Weights of a small mixture-of-experts language model, trained from scratch on English Wikipedia: 40M parameters.
Below are experts of layer 2 (counted from 0) of a mixture-of-experts language model. Rows are named router (the router's row for the expert), gate (a neuron's input weights, with its number), up (a neuron's input weights, with its number), down (a neuron's output weights, with its number) and show model dimensions 160-319. Each number is 500 + 50 x the weight over its row's rms, rounded and kept within 0 to 999. Numbers have three digits each.
After each expert's rows: "mostly gets" lists some tokens that are sent to it at least half of the time; "comes before" lists some tokens at least twice as common just after its tokens as in all text. This comes from a sample of Wikipedia text that the model never trained on. Tokens count by the router's weight.

# expert 0
router:482601523450464416536502562523455557521482520425462392434558547511527461509598411471477492526449573454555447480499437500542405513459551485505428460524557516533498510489527548433461455522492495555457551453421496525434481568583591516469463414516515562485520426494402565485512480486552420563494542426459518525557493541525460434498553524563508445500538537486573489427494506574484522437563445546493501442533459478550571541567511491532500516498554454398540513458506590523452539522543475
gate5:449585504470594574539504534562518635434429504529446459523521565410481431573568518519493513560473491468549466406536537510463497471477494424480468549453505527516481507466433519567511579566560562409543575406524450401521519431516507491488489448472499400422544452453549467594519469513490430596533610496432605488470458454511431483540519607494455418465542512453472460466518451507458526467479463498481440406590564552512481514523522507462411568510482514557471530568558594506510563483513390
up5:440468524539533467521610482493489571516472493452484455533479540579429601466535551485630485466443488510469493426533508507428554431478511450480619393498512509566472524517564521504571551588547503486528485432566515605558604393553442434498388506486543517518600398539528540534427493431521461589507505498451532526479486504590452484488431624540446499442530537351521383513464450449575516525534377506466521522494550538523514534465440463436497584512428415538495461495612471489536550422458464
down5:474474437479457482484561519412521488515540456511528446609419480572535592480521597485517511483525482496536473450486568502455587476496441456466631421457529453487480461486552453532441512482514559595499529461542440562574640428493444435514401485505411474645534512467594486523429459457524482480562586484453447552433527581514494487519439577483472509466485510445470457497430435419605461579591463479536510592470453522605508541528511545492545523518347469425450356454576505529627459494397554
gate6:538500467548491468547449513521491495554481445496519505546461522528506553532514463540441569557516492492496540537486463533552404508517542505552439575485501569431527463448503523410507464547550413544463515506433493507463456553520487512467475504485595468467512434521530532438568499480428556586590552449483533453456538558428491483473498563472458563526507459471612407427544535446553446568522435427527538478423519459450515551501520470507463503403520471517530464501507586462458497480599472
up6:398473488541388591556493494558518515425492473482444425444451472518489479419547511500457395502466554379455499488550654436512556518495524583446551456487485510534552517548433528547498538429481487424531520442490615498538556475463560477459458502440410462567503543506467496550478465479458478459466472512413543498568439520506522538508631452458648475520419548459457506568525498526454476467557545547575529520571490556512493519463491485540505579610547501501444544399480536487533569424568438
down6:418515456533453505516502459543432491495528430506522449491493511524448511480564508496549594444451536456470421500529554497600411557452496450498468519554430518415495541456517547490476501528511399446467547449450558427539509483557478499446449502497525463461526387526480592516541506458487550528531556511506507452507531550528473539455495472550504553455472391426526525450474523513518407513579537540568499432465525511529524588521508508515436526490555497495544530454404523535479523466560488
gate7:410475467493546506459525570585452590539472497485501375578443490441523438505474437478563498489493629430564538450507532485549408441506429481539481469463588432477559556533499602562509513483463470523519571521566542546502444476567398516494431418483457506541468512545441494512531512501502423575473534455506556427493501517486413534476494537491423460456493550579527459482569448447523483504539486457606591431597437507609508560492525503446470527545512519440508482565553567451488582544553520
up7:604508574621581465569573550556525476438537497574486512488598484508530446436457464507493491535481491489478515550500501573468407536478480605501372467545487479507493486461525581525491524610420474483555503547585425504541517418507414505411424539530511440580543377466540474451476456451437473472493472558512526562467434593507520551487495483525513548485485487456477514454484465435425472520538509456462435519486425521497507576431558543525492528522599454510476408490551516505482589460440473
down7:602491586572565433521481550555533479483460479471485542471560552487500541500495370484540454630519457466531472544456508599471425496460488513556479415584418474535438400532471527491474529598427487393525519547526505490545481443490454443446428460539540500555551400448529510482469469490457514465464474506475569583485452591504489514585500506647532543469539552460545472405431455399498529516585441412490504453458449526571481648487549567557514504583526462517478465465533533494483548493460408
gate8:482419485419507386517464485496512507483458470496495515472539484564542463498585473492489370478562476477517437539582462458462513592383456579533475491516492531488402569503488552466502547566528517483566528480475443418476449440462545447497545502429561590466489513388576503570501460436459554569479505458526512545578456390466452434393448458493585475519462528470555478427526556506508504509618583608496476520432502564458524663538440517480456533534499467532502482424477616581579435449555485
up8:551481496537422573510573454482506544623537517552508460501442599550460454603442501629421519490491486490506515443463552598511540435595477555568481384468432441475466510530418524503498494409492483427502487441508589479557577545597448514518469511569453559498423454604483440482554543574594545547405438527556531486483490494477545566537613517466415522466456506535580515551452435427491436540494447444452468516581523377490492480535509443476609511421517544547452450454525411428443506551520525
down8:513509564520520470512604496410476485469421441560507511537464561536496377478543503484526501543447505456464460492505618507432597586549537513499587527491502558518451522564523560426588451480532476472531546542447528422478471551542588555553574392440576510430471428510441621520475541442476493447529524477511539517481489568555490503458471542504489443510492550407549491563449526573439461533481508432493555497477414478463594529424450451504472451474519470478457504450521655496518488588598502
gate9:556529481455522478534474627495508458472470489503537501550535537560456473432587583514509469577534568492546509508508436549476511460458440591476542457526467549570510521546512507551513489442517458536546480395528492505498549378459516462537515410465501520444612521567498549387448477526468533606562573489476502428468500624475557492535539419495510460467512566438496442474628561425440492595578541458431554400471486550550507522482456512581509598412568568499479488435532520409499376612445443
up9:469455415496458504488505530567448592564538540440495487409489528500551479507396439450480509458582423519436539490519520476537428510404510498547560535459538495502480568373519600471464510532557425470464405506494468536476481639548600499523475558516550516623471452497476498513490464416573451541449468482514512521482603489541542502474576488476510464507430451467472477459475504646606528507479495513533397514522491480533492448505579542488465453507455480447502553508549530499428577484581399
down9:419578480436526495502577550556550472425435498471489478524465556521423599519532620500512501566565548476538498483489408518535502529442522559539500483497446478496490491487527586501507475441464546491569452456494509486405518518519486439501502414481514559498606469549554543357530457482447531463511555549458516402448558589424505484516499462603477473513524621530482490472644513470507517546550479501480532399489480551522495479448393508569521450440568552471491461560542490474449461534387506
mostly gets: "7", "8", "6", "==", "ain", "ell"
comes before: " |", "0", "9", "8", "7", "5"

# expert 9
router:480598507453466468488459534527444555517500508426463386390539486531495454488599383497498529498456562470553451482515437511544440510421522473558441455488575494526505520464570523445378451494483463546442588474416507542481505559582590520478479438511505551494469491487402535473534470522530415550523525465418515540544482532530452422533549491578512421503557490527577513502430531544465506428554477538500513460508503494536565557610482509539537511519537479428486567420489595498422539507504467
gate5:479537509548511514526555480528491510589528569522540581465454475432433543539544523453468490569601506490466552487498512560395455503568481455536508517540507399469645498489435469559633368519415514470487501501493541520533509484457533412346520457512551521477551459484510485515535459376623549580498458465419536503510479549522409573447561495531495530460572509572448468473483466549427441441429539502475493492504489597496501451422573425443584509582424495517508435467506512538566460469500468
up5:448481523517505570482523562459478483581532537500430533547418488455496584547527531409569506505533494557452502442495451518455437508525476534468449554500500509397512571472484492510687464512431491535439514508550501589555516468493528546399444491532540454511540528542477446570614521445539470576518484487468455436571508573445447521473542431495560482487489440560493564530534462471504470488406479484473496412604486591458514438517597505494530508542549383490495446503489500456582462447543495
down5:513483490498474573536476512511512437548467486563428588525447555480610497413391538566568593500470407489481445628442505463532509583502441637419458529415471582416456511518445514533530574542560477413549543504508497567517513425423433556537470543445546489576500479514511544511483543530350550445465523536502538478511526481473554493526491496476585510538373527412454500504538574437491463522533344560529444459526476528495461435478504540458477544418556492464509436497446498477477544494527447
gate6:467492545503492462527533623434473457415459510446506440452444555524535432467543464555519477538526472557565542554464457555414429478461503513532457380668553479432457528483607516479429537542453516460489579556452480533471451509483622495539537495454529451493551373547389407488528502486524373580623535496562546558521531517612489502544500437467556553494467500609523556503405536548473619443459473515468556519500445496534505535470482467580487468466453432437467517458468611481454528511507476
up6:494427490537498489553450514555571599559550546500497561531495422498586477579506468462441551446466555492458401435521525521432462409586544480436534509429477481500570500489431453515473493515538509491509566503502585482568506419515444446469447576505520530558442542482443489451557536525555484500440545479430521467439492527542507505452487575452529522486487538513504466479435471379537462543438524482518492490457505501453509492454552561546414518421512597627448432571535502358509441520590564
down6:478468523535509443510462554490560555523571488511473460485510507467582452609520472422517513497460538432433431416538531535478443547496560528486508496452504467568525425480500515462403546560489470514441532509464472422520455416545493441457506499481490533554479538483484384517554480566623446502449567517456480475481476574515449526465473575507592477479545507472553435504483536423578462514591477432462473526517538505525519582533510513506433555482629578519410499558558483341485494504587561
gate7:525567439412497581481426486500399452420468543457479520458360556527468473486543505494473516463448493465552562595442523535422410530472502473473441570567587558557561497492453482531458553459468542415474506576487589491385547479530530569498520476493487588516428497454501505452564427520458454556444589545469557515443480510499508493497516464493440519458536452561495508522519536522415547520516488519572517481452464526606542422467574464522488478557495474568520507503577489510412466584456505
up7:455541540532484477504464552521454499330571568520485529558455407502556584377463587522504488560463515534484474496529489506450494499511504441488448419529523512480409526547539503528445536480406515481575460457584511514506510496389463518477475468475468510454429454449429477547421445457497541487457461585504542406509517524412552450506612458557529494546541486522559471406455480552521481460410451584551461541570454426552548494444450488578473473408486464450621490527489552544561460486507478
down7:493572477542488469637408536522513431414493505466448518475469511468609498451531533504504514441480521522547497573482468453565494574612534450459502444529422517581401482441471560534461555398435523502570585450479491505474540507358503558431454592484575489512512538583518522509440514463520487451507472546524500454569556566403470396497621517595437509559483458483514469415469438545495490457412468579545490561510478485594541450466481491557468545496397490497493410499495603554601457526576459
gate8:573470537526565531556512488428464453525534519454541515514477517405475428572476462409493512563528502444466662465486497561499524541489550484534481491524512534505461488561477486492523614430534508500524561464541600514494521464452465589541499491524428471506547414514537560581475457512510456478584426503499492413488452478493442582521546473424494459478390506511488460499512513500579590528447480548508463441473489496460547453485543522525436568498444390485554537492564540410429495547505504
up8:418392508508524364477542518474554545496548457466585505552486550519493537490500522546445489547531517501540488478600463458488507510479515440493462518479468475489507459626558466454550409495468554514443492579570470573520534528526527461478447522489535434445443511399458423511395476446368496458566633551497374617464545510500502545398558497550431478527521442533480529501578509591402517551464557425621560489598427521441458537485527543616516526515498551546479535520506485422554499495521488
down8:529505502477553428555470568480552481510474559522498499522551574508495503495449502496548505463480516415563388575560510473517526493514453410533427509550455514509501496543453478473468424545487479541446566553417501506482478470415481473599561502444485522382446579575457508457448546575505536492485494520493510526530508549472541410504485418505503497442524560528453539436555464496552430526507529500612565517526472512452571532588560535570494531476482598564469516521522534510499552444570471
gate9:634475486582446612452500449513465518443631474497477566503455421440477451543439567531408499477530506467506481467521440444486511528406439509626453440432499469552459488582526465593473486370475565475536530511581528539539510516528516524438469570469502466439482559453557498565473510508481505439522482561589498480469494571497546499510525488500527558512575571519642517526522447544515490536499496558457464544468521518504503428423523500482561527512527554492456409505507440471557482531493516
up9:535551480433490613571483531479497486435497505347452521539495453451501557506519535581445530573477577498491389465475469513570542435454454500545473375436411426465572539462494498615453548557431619515465492570488508447465483392482574536477580493462463498500528476491521502499593411506457504514528481500466412390512499593513536485474531469457431427488472461468539547573426490481448506551542532437466422450454428458436541518501508523508540530549534509519523558456464487478488441481354449
down9:481423483580508398486538439472509542478518504643557537523538582521527451476460446396575509488470415464467523528470526471428546535474582482445535555498551520524443406509505470427570447474600502477486529385504533506545521562503466491537477448554543495506469460526495445462435595469558492500545473478534537541488542472481435557472480512532562588468562552463522458446559508516509454503462474605502544540432472531570495434487501494507423403482500521402537408537464554513496474525632541
mostly gets: "ay", "ist", "ri", "ain", "ot", "ig"
comes before: " |", "0", "°", ".", ",", ")"

# expert 11
router:433586484446500448488457552560401566482486512439479417406550496515509438485562418497508520513462570474575483517541434486533464517420506462545435461476575523486476501493549513455409452559501459530457584473415508536478535573550587554470483446467464566512490456499437581441514470473546414566494554446473515535556465520546455448522543473572521427480520501509551494475422552549461512454555450570491536419514494531526529514592484501546564539527547447436515572451511594550451524485520432
gate5:509501539465621456407487562512385541496436403529595475458601478481475496536557508544505522453448520405509500457463433574514494447568393519503468513587508431473548499487540542467401499519534395472470466554514538576508420562532487539533424473454560487430495503447446444490579443497511462529483508553508432487521526422456546539524423429480542493455598543520476481535475457535506473503425506511505486528521542439481586606562429522547514444491628548531504573432470474504448561515435543
up5:438477517458489507476508380501459476503478448574482429432450568542527520547420535393508459509483438462444476484541484484516509410507550507476570506425500490530444455513509504495487512572448544542449460474527481483464489508432461513402537505484402456563523557587539576511431506417514463527587519418579555504512432512512527605502494478509443383488472566489478496498541449543423447581465581566419489491467555690383504465443518495404413473535460508512568547533527605423469488455506491
down5:474415415569548481468529478379452507508499493441526494378441487483554492570460492472581477554430557422440417554503517538524454490476496430580520475486513439498543478502548509487520479525494554445377473411530371446522507586455494518539507533489438401536523525597523486482469484438523452443511475536539569527563559557514588483388444451461525451426512537527585407540487457494515437473546386572565486467534581508427567563487541530470518524521526539478588572588435535448454495524483489
gate6:495436485520485521421500455474455482491520376430515594550480461473542545482437544485564516501491441540442595579520475404531464505513499446587496380527462472442484445535614483561503398468529530480605512566579424512621473527384453448498594499503453501519541526423568514510486443497573561519446567585470458523616425456520354441431529553478459449461601442524476579431476560590505517546512520525409526458492570592446582444493508465533518490461531518549492464443479525477529518448510532
up6:482431419387438530456493452527495524478521465458543542520451518487553467540467437484541562574494513465482531551500473531457503485496561483536517426600522478463498468507517453540504413483483538419574446467517549450464536550422434473432540480435437484552505481574525477470464448454575505598489553465577480435539469481511498418473513523475488463502530535537454486388456593551502553549432480511464572447488574497462557380503561481463485481520551444514475475520517560555439579434496415
down6:567512555593516537518484523499564503488468564612482459500495444521436481469508592590454441533586500432451480533551448484470627442507478494436478610375418503474536555511474438523510510525540437461543505530514477521513460461524516555522486507512509518469526498472517584554542567583515519419435417449457573536450514469495577517502494487512533626471403434509503483552541498451512478418456452512509371501525496529476397528410470494552548389469457593524510505502443471435588410479454459
gate7:504545480427548563483527573494469515546493383482483525429437516488434494470432498502530569526523461580476541594496545488399484570497377451505467559554515483484539470506441463547487602607606467416483560478478539475584453516549468470609533483511597441553594402609526528440500426468508578464445465515544502522500555417487537478437546451509446475438438484486462550508458566548464464549556456450520474388499444569536456479541538470515612475516447534509635546471536503507411518418533431
up7:567545492564483476507492431490531563450504538497375485521538455446545445443551544535439529488445578521445503505564439466514487533572585584578513391485482492543483514500543588484496456441451502562475481532490402555527423409481558496523551498491542585443471537490406461548558514462522525469575534509558498470501508552552433492570473467533513518520592496430464643541505470479573529417461504633479552541549496545507544573516444511430443504410492481441481501519475540521625462553471566
down7:451544452521533535575531471501532466537424366469452446409490516494528378491480478488494561511477583504582596455570519543451443532566467544477434403454501446540405551468454508506481549565482474427459457494543526529475512445556470452492529460527454562476566408582460563425417466523524510455419551431482466530540606480536440473434498482460490489478470469502507432473460551505573505523538465582413604460535592504527497411479433400482536511531491467510501583450554522587435493475466512
gate8:564548489505460531554484559530478524482360458443533492436441486455530499416511470510472566500528474514504509496546467485562523547596508496539471478481513542442544576454471474494551522452511431548493596438494592591486445501512514417533463470468617547452446519501467532463455489493527487542417442456446615506504518513494409413513560439553546469548518497436421445422431575511412502494510445476531475480400428520458564556539511573558610542493614492455516567429520509431523453448478431
up8:470552561614557420551517403632439502538507450476480528483612536519539546493433463539533507457505469554395561623480453470516578525454538515606493517476569474521554522399522499437487466455578520500440461427522491436498509475514590509513577477567460519614465542475443547520316477435513496639465479465448521525518473495497516469654525486456513422485486542438520417506461521483590529558390532547500529533552562525498548456477497563439472381508431560494497504459486556477553440483485576
down8:481459520585586405550555464478434472509456462505470562472608538521539542491374547456560468501545466491476557561442495492554551476534459465555531520489424451583584452446425454472531544511543576415451416454593586507516468448384492504457589507520529429555436540518529632495393437480558469615554502436481540482486512484494455566620462505475545473432417617464465480527521481438545508568406500523446558550446481522480562476469487546443544468492482490587520471524515566447548448416577502
gate9:476587493469529459553429483500485473426533484431458570496507495499567441598538469481487459484524511428620537440566466441501438456475551405541451480463426517504490478537525524503567558521470501496526454408546414497497496564419450518499580483538527475487514540496538439521528516515525512544440615450516501509457516444501503443379515525539446577487483625469583478471554465479579513526495489573572538417504439568425508521387500554453507503427509379405582449513451589536553512491478472
up9:551569533452518503468460571394512431389472475497465538485522437523519504446533495485500353467540509506583440613597462429492478533468503523517542446506485536548502485537504460499518577530461511505433447548458469465512475500410507512463596499550496576587508625459494565458496584471541538521485482434504437500533453456489575404404419525524451524477441545479520519563515493440500492590505479604531497498512511506451477484440456454456556398428471393559487500447398592484542461448483490
down9:533409518521547514451543523527501477576575511490485487561467500466479576444462595458376542513532508478447528538529539543461561520555466536456509541580539555499510485457490536523434545553468481457452465574512510420579430480592570427494451450543504549451477535471552467498543451451440553423497515484523511573483552530464559543493408447486576479457507390475455482515533449467451452531429594516506400565507649371572419512549471465503543533498473492564473484534442427403460485532511514
mostly gets: "ing", " with", "im", "ers", "ly", " st"
comes before: "0", "°", " |", "6", "5", "7"

# expert 13
router:447598487445492454496465549566412565497470507430484418412529529508506437522560416493481528522473570453575473486531437516518434518440525459543435459487564515513500510478516545415410473543486447533445573466426486529447515555556563537459466430491488562477483434523426569485532458497529420573484560440444534529539500536529435440510553495555509433509508527508561490458447530536476521431567431540507526416534483492554546541581502506557543537553534458445525545458514580530430550514525434
gate5:534564527465485524541468497540411570460543500494388457423537461460449490541514422457511513438492534509534485450449422529563506551473543505618386503482553547494592525463566503443439525495459556553499566474425562631435456560552575521409470527499478553496551458476431505473497474433573527573542539526414477507511522547482422429538541413562581452517511484438392443467531520538509524445492464562528440428556493517482500556537414527465486484494578469480488533473435507505524576495433500
up5:528460454527514488495462567469593517530486505508527575522495560534477564475526512515424418480446438462435498532580563489504487459492523538513636473569458535451484484562461577471520377479492565513444425549500521483536396481433486453653616545502540470510504423520518453598576454560530445547511539545471502549488460419517498521509399486416429548524564440468574598559495513503442496532447506445571472450539547467503568488540499506501549491540509446534466478481540465438566501444511558
down5:457495443524481526451510542426532475515523520490483545477469517534582567381515473503512415458434473499534499572516413538547462465439501594477558515603466648388500575532479576458466463564481486584406435559456471477496507501503467503545540535481559548459408439571513480538561454523559427451531492569376529517552545427509493461516415386477474522511638486554464516473499494492474521483513366464611583526595499473532504514496564482468497471465544434455532556480592520487496471444465526
gate6:440553521478519509497424577515392525493510475450534503390437553555475467494596413484521539539431528529571480414431547487464517525551482498596526407531604525456536576487503545522530473489528394487486538545491531564461561527442520461464432480495462488522539445583393537521487453515487480493443553485548535471479509546550519533436573548464546424454539579519532477481516440546507549444589473481495492435438373513518579513560565566568526477574552520455478548531584533554463485532493399
up6:472525524415606486518503504505578578442462570498466563481568526452493455495527500446456630595520469493539419493533541472493516484502481359555517435471493523445543522474464454502499542519527435508519643471392470504496431556576512495411471538489491591408513426523455512369337479495491522555517455510478548516518522574545546500475519574494449383538575501406552466429538431493499533519569488530492524500488436588445560498449528452456581532526513489525562549477519526533504491454474473
down6:566486497419567461466489460494555511484399464565553558491551456444481433520512575501494626565582481509433495494462686431541446443528454397564512512469477469397568463459477430591408536499520487425493542412492437473516444490417450501446495572533494580432510470524443459452410439511478532493549431486536508501565462576506469542491497466536490399524475534423522490462482471527474520583536524527496531503570457526482537429455410492486597579519500499508574510485501541497461522537529521
gate7:507547495470494429432488566499488538522526468509511440380425563471549389527532479498492423508485458562445494450500455508550452509456522551485411438521514541498490511542627466533490540501574453514410591591507541534443448497529483558420518469529423513397533408427493489480485453475514499482594428481428497460547503507545464491521464497500528448519543462570558477539565559462474467390567388455502501502560478476603549573480480518469453516532465472481571465512406567488541511445513418
up7:563485475557510586541555526499573452537504500462447543505514463477395552477421472491417521566494432422460526512578528496425525540506532408489538505560487506529425516456430503427537432569398519494511502491542542482500538530473486502457441600472486467546441477582503504439429506488529492468539576418440486483444460549509481490467497516472589490546566424463460505439440492507464455600502535497513545498530429501606490457512495421523546527520420515531392496429466496501473526431504473
down7:482507496514553478490597476554491491542517401474523488422448536515417451485486492493469613517490488390510487468505472497469435525454497440484520618504419506561417503529459429429514478566467448498485520518587592506408524534575580538415569497500478520476486421510575515458539456484545537492509493379443518426502478516523508426405430501466586477576598520494495577509506551497454493490554429484485535541502381587585530518529535477499414507404505448506494542520489555572556512452507444
gate8:455429545489417510443455519512505440523448480564496416496497503524577410499474410448507538492479520511417530494484490483607443514448579505586385472505456574531484596540559585427439502482514492511463543427471490497498503560624541539522449476524497584542472477451453590505501473545552393553528514476529374553457462408476455503490475511448504369512412505523565520479460530485446504403484569416443563486528497450484455487628513464509505594517491458427499614445581517468399550491545551
up8:447529528554493446462440530485444510489461435493565490589577533527548466387647496461518552508568492518522470483555507470508528484522521551640488445472519433485527503524469532510443496458476440501476453459455480638424478516439461516471557499566486529502486579521443465508414498496503539366496349464487449558508461464537600513550510577609518498595494478455454505437509427500573435522514533512602570555533549425545515476603492534575495482413551446449499468464521515489428498472552572
down8:445453515591481460424474558503386487513491442539521448538572481537603461517584450438556552483570538449473497443572544410525410439550557549534415492475493490457599462499455507546446473417513570443448446461472521611497521464433517475466513503599473543488502546465524428472565508521583500424499461445452482604514396484505568493540520549625500492523451477491498512485505507525491430477468498497554494482504524465447551472578488478502522481482558525474496557501485573533362528473581529
gate9:409488490477516447473480502519441547503492540432466463470560565582525447448519442508583508534514580533608592584524461535544503471444484526491423423542466495467551555465514483483452380536569427524415540512525536618455546610463514501543458415439512471483521489483576570408411433554510449483451507557504482462489510593498520551569539428606494503433543500477548503495447468504550430433558477454511504545571480524482450557568573508448501449457514490415550564506539567556509488421565517
up9:465426541423525534514539559568546525425456487502506433560504497556461489457562478475507500564440536524483549527503393466525539458534454539490485509521547539483503493509493534518459470550554486556497478462503567551482561540479516463544551470509469454435402457506368510524541384519566481403483447535462518484506471532478478458510494413506504468402491502456498543575477407499458446428527558522522463666407485579442531475446541490451415465475564563400473486532456525449469565440508537
down9:470435424409551576385561558492546519400510442442532563481475565512478462582520569412438521593549538478537503476505519430386567442494471432420549488465505458483521523507406489527531518503472478473446439516494568516462517423454607460449482506502492453458501490528436431499560484559464557497488417483471582552532501439540429462452492509402545490499450488340541561553486542459416474508492581530478485583533451472464472452445518499403448489497575567542495532482550511569464610505571522
mostly gets: "l", "us", "is", "as", "il", "n"
comes before: "\n", "0", "2", "1", "-", "3"

# expert 6
router:437573456470501475517486567534404525499467531448504401394519523529466458494537419497462522511450562438539506477474500532480417463423507428518433496530603502493536474488516518426414450550475451494424596503410520519443509551579566541444464424477480552470453457506417565460567463510522384589495571442413560497497518568508462475501547487542486455478522539509566501478489496549445512426550467503518478433498488500536565522573469491550562571543536471457493564459508581500393520562540453
gate5:416436418467441454557470528466584476531527558560434487531500503454438541444454430490537574498482572466516500432541482571480427561481559487478522547535538492549505516402504561449443536560435537517424539488504444495464546495534418562530537529605544544544496537581441568458448539562537328530404564333449489572536425619569390506457501510495480507481483455632445539531451529582452490565532534477473453419492425455472510541571524546482518557555486518428538526508521485485501557505498414
up5:506493491514486595594484445416505508383407481529446564468546490508490566597578469398471504459573539543564512446463566510444475493506484500497511471512559522523545355526496478460517607547513464525499393487471536521574586462503507436467524492532538461508536504502520478440505467538502422513533450520539429542570495494478437472512492509501571416497475485496447576526506543522519562533540538498501509477494439525407530520478492476453507447565551397473430458529528465429492659539478537
down5:581510575516475539532541489419449526484450514507499517505585486527500512567528519464503483475435537537475471508513506471541453523576368561546476530499474552402528407424516490436515542587532487532502347469485545498576528512465553376506455481499511463530467468490546423497547433542456547456581439516553387477531556455508503443405410400449518444503535521487529576462525492520514431508475516469589490491497451525514519531460441498473443421487588471488521424538524522515521527517488543
gate6:438552425473405504538449478476507467553517479533512516378530543474454547539452515380488489527518538596473544563475535438482508469475482464386575607547497583530601420465505456476478523521453530547518504529461524465481458474497408513507512540519505534453510625566464420493489489462574510534518489533576559494517534500554508549498622427465469530457480445496420492473502580525541505425529492557486533531468480504458519462407493493404467443437365567556518547535549466515435564472545461
up6:461436579554492593523533563465473420435499496500460405485473448483498667417587457555405486499510463489518467506562584479432418466453472552468480529502474462520514389562483537443525534486504440542467526508492454472500529550491571505427558511462587488516390528498470514522568535442512393537546492531442596501465514560402565644501470461486516522496505421585494561541571561500514506538565504482576485511541462500537456475570474427586609600538439476501525469442480505451496456531473505
down6:499515503502497482417497454560465482512543523360546478465446576531453394628451499498499475475529551519502521492434406522522467565540509574517490450542447547510482503542541490479517484498436517475505550461503458515577542548573538446472446560550460509513412423513437561467521435546463573554504544483493542512508523480559436493568491485505488385602538606412579403441491435572520501450496559466530467487474506514547505533604595491470461541534465490518524557494499534473404543526475500
gate7:507492444433490451574540509581499452497609506431524483470471393471454525512481565573493551570500517457485457421402477559473435513491482506406514577461504507510513533413438441488514447518493407445463594560381590590559510506503485542526515437433543524429453442472445496464598493533503474538601543516494473493465552551515501521490612392492476540435429425502393492450494572487437537488384498465508479496527453524455457478477408495489514550386555485547438447497458513516388446428605505
up7:425479507458493457562492602430450500401549544429451503513455370502504505476487614512443514560420643476520392483467525453488488466596526520453501563476523474447457559504408389516549477484409495479523504497500542623490494476483428592534519461540529458401565503443433529492502557511549489490692495541461390431566520559487497532460494483483485502524464416419498468456483497578412427463430528509534459534483364463485467437433442529531559526405508460523503348533471510535422486508537454
down7:518429625538522513467462555523470480481475534538429590428573515518487460511547521498529412580515536436458451615489531393494494513640514460502470501483407490500466460617497469592458584483388462470440460484549472516527469520459487554518469585495494469527495488516516545611458512529504519500397433493389558472495442525511462497513457465467513515523540514553568505534516504557466468595550491492484495567454537580546505492450593501495466396586451482512633468484521428538577544553489516
gate8:488513444448517504474514461496495522448510538433491487487428565490432399523454562440498492494435512585424569459497522488508432420510573460437435435489498470551532468451579569477461482599434459532519618554457473446553504554526466606468463580595434557489443485491515405434509415428509439512471473490488480536459448578457440499470588491396405480554525489496549544547436519513468496476505496419439572503636499443461548453482539477578483440594491453438479407543465499463452601541512507
up8:456546436539521425469531507523450519524398395490513454444489627493490474493551447441534494498471523422499521505491530494570438600586572523497471510511450498467553524548598525571454570537498519455539416520423438506367450544560508474521583487490569527507469492532482557506449518495465499433465512469473575493471552469545473462473483453425499443495494474440524454547549529476486547498559466581420552473511563493566430438515513615569500494543466432462516506495483466459456592458510473
down8:457497434455479412441542444528491548446480474473473572482444610500505519458570503525547471474510462530436521530460520489534501531504485449484480438527389538543498515525505551449495450571525419586598533553481479495438596498477452523488534496552556459466512423472460463435495483483468474406520513522510504488460530506511397468478510469415377534528541427542530519479499514549532515479566521515380583443572474438456549403460578519597458433496484513480561492521439461447521620495481579
gate9:536504451462473386471573492493410439503497593465483392518556522512467486555533440450471418495586544510499449521493511505484566464455457475465362463559527466510417473498513462466489537517521373481585505452509588466451560501524577547502501501524468499462545393509490543481523481430502418565550555515569519586542551593497472603536580515536571499460496473466575452581480510564458482548580413525503498563427439454496497558501494542550446600478415540499596452529504602546460523587450402
up9:602496485500457526498479475548551520388625522530544439458509604516513513448515506562575504433452496494418574500540505557451530562426557468418501534458471451498544588485551577490431488446488450390437504471512489487482465415592478556490472570485527470498439490585562597479474493566346532434559391497513477488419560565503502476535444532448491458525531495569449531486488561489428530457474473518493451575534549372553519398527486525500517475534416478473497519470430485508559475516484486
down9:601540451393469428470520443478478498475518480514469443499478535445459510508585488499528499427525508473416526494533489601503531526434558439508417506550516483494516472536599427594465549531451446515496488546524462481461512452572554496546538450513534407533506436548603556419489527428456561530602425508506502532428452538382455502526510445552630551500606502535576500501519527513439570477591463452437528469507587432522448526575459486503568525479392484464525544510481528513519467545460420
mostly gets: " is", " was", " m", " \"", " E", "=="
comes before: " |", "0", "9", "–", ";", "/"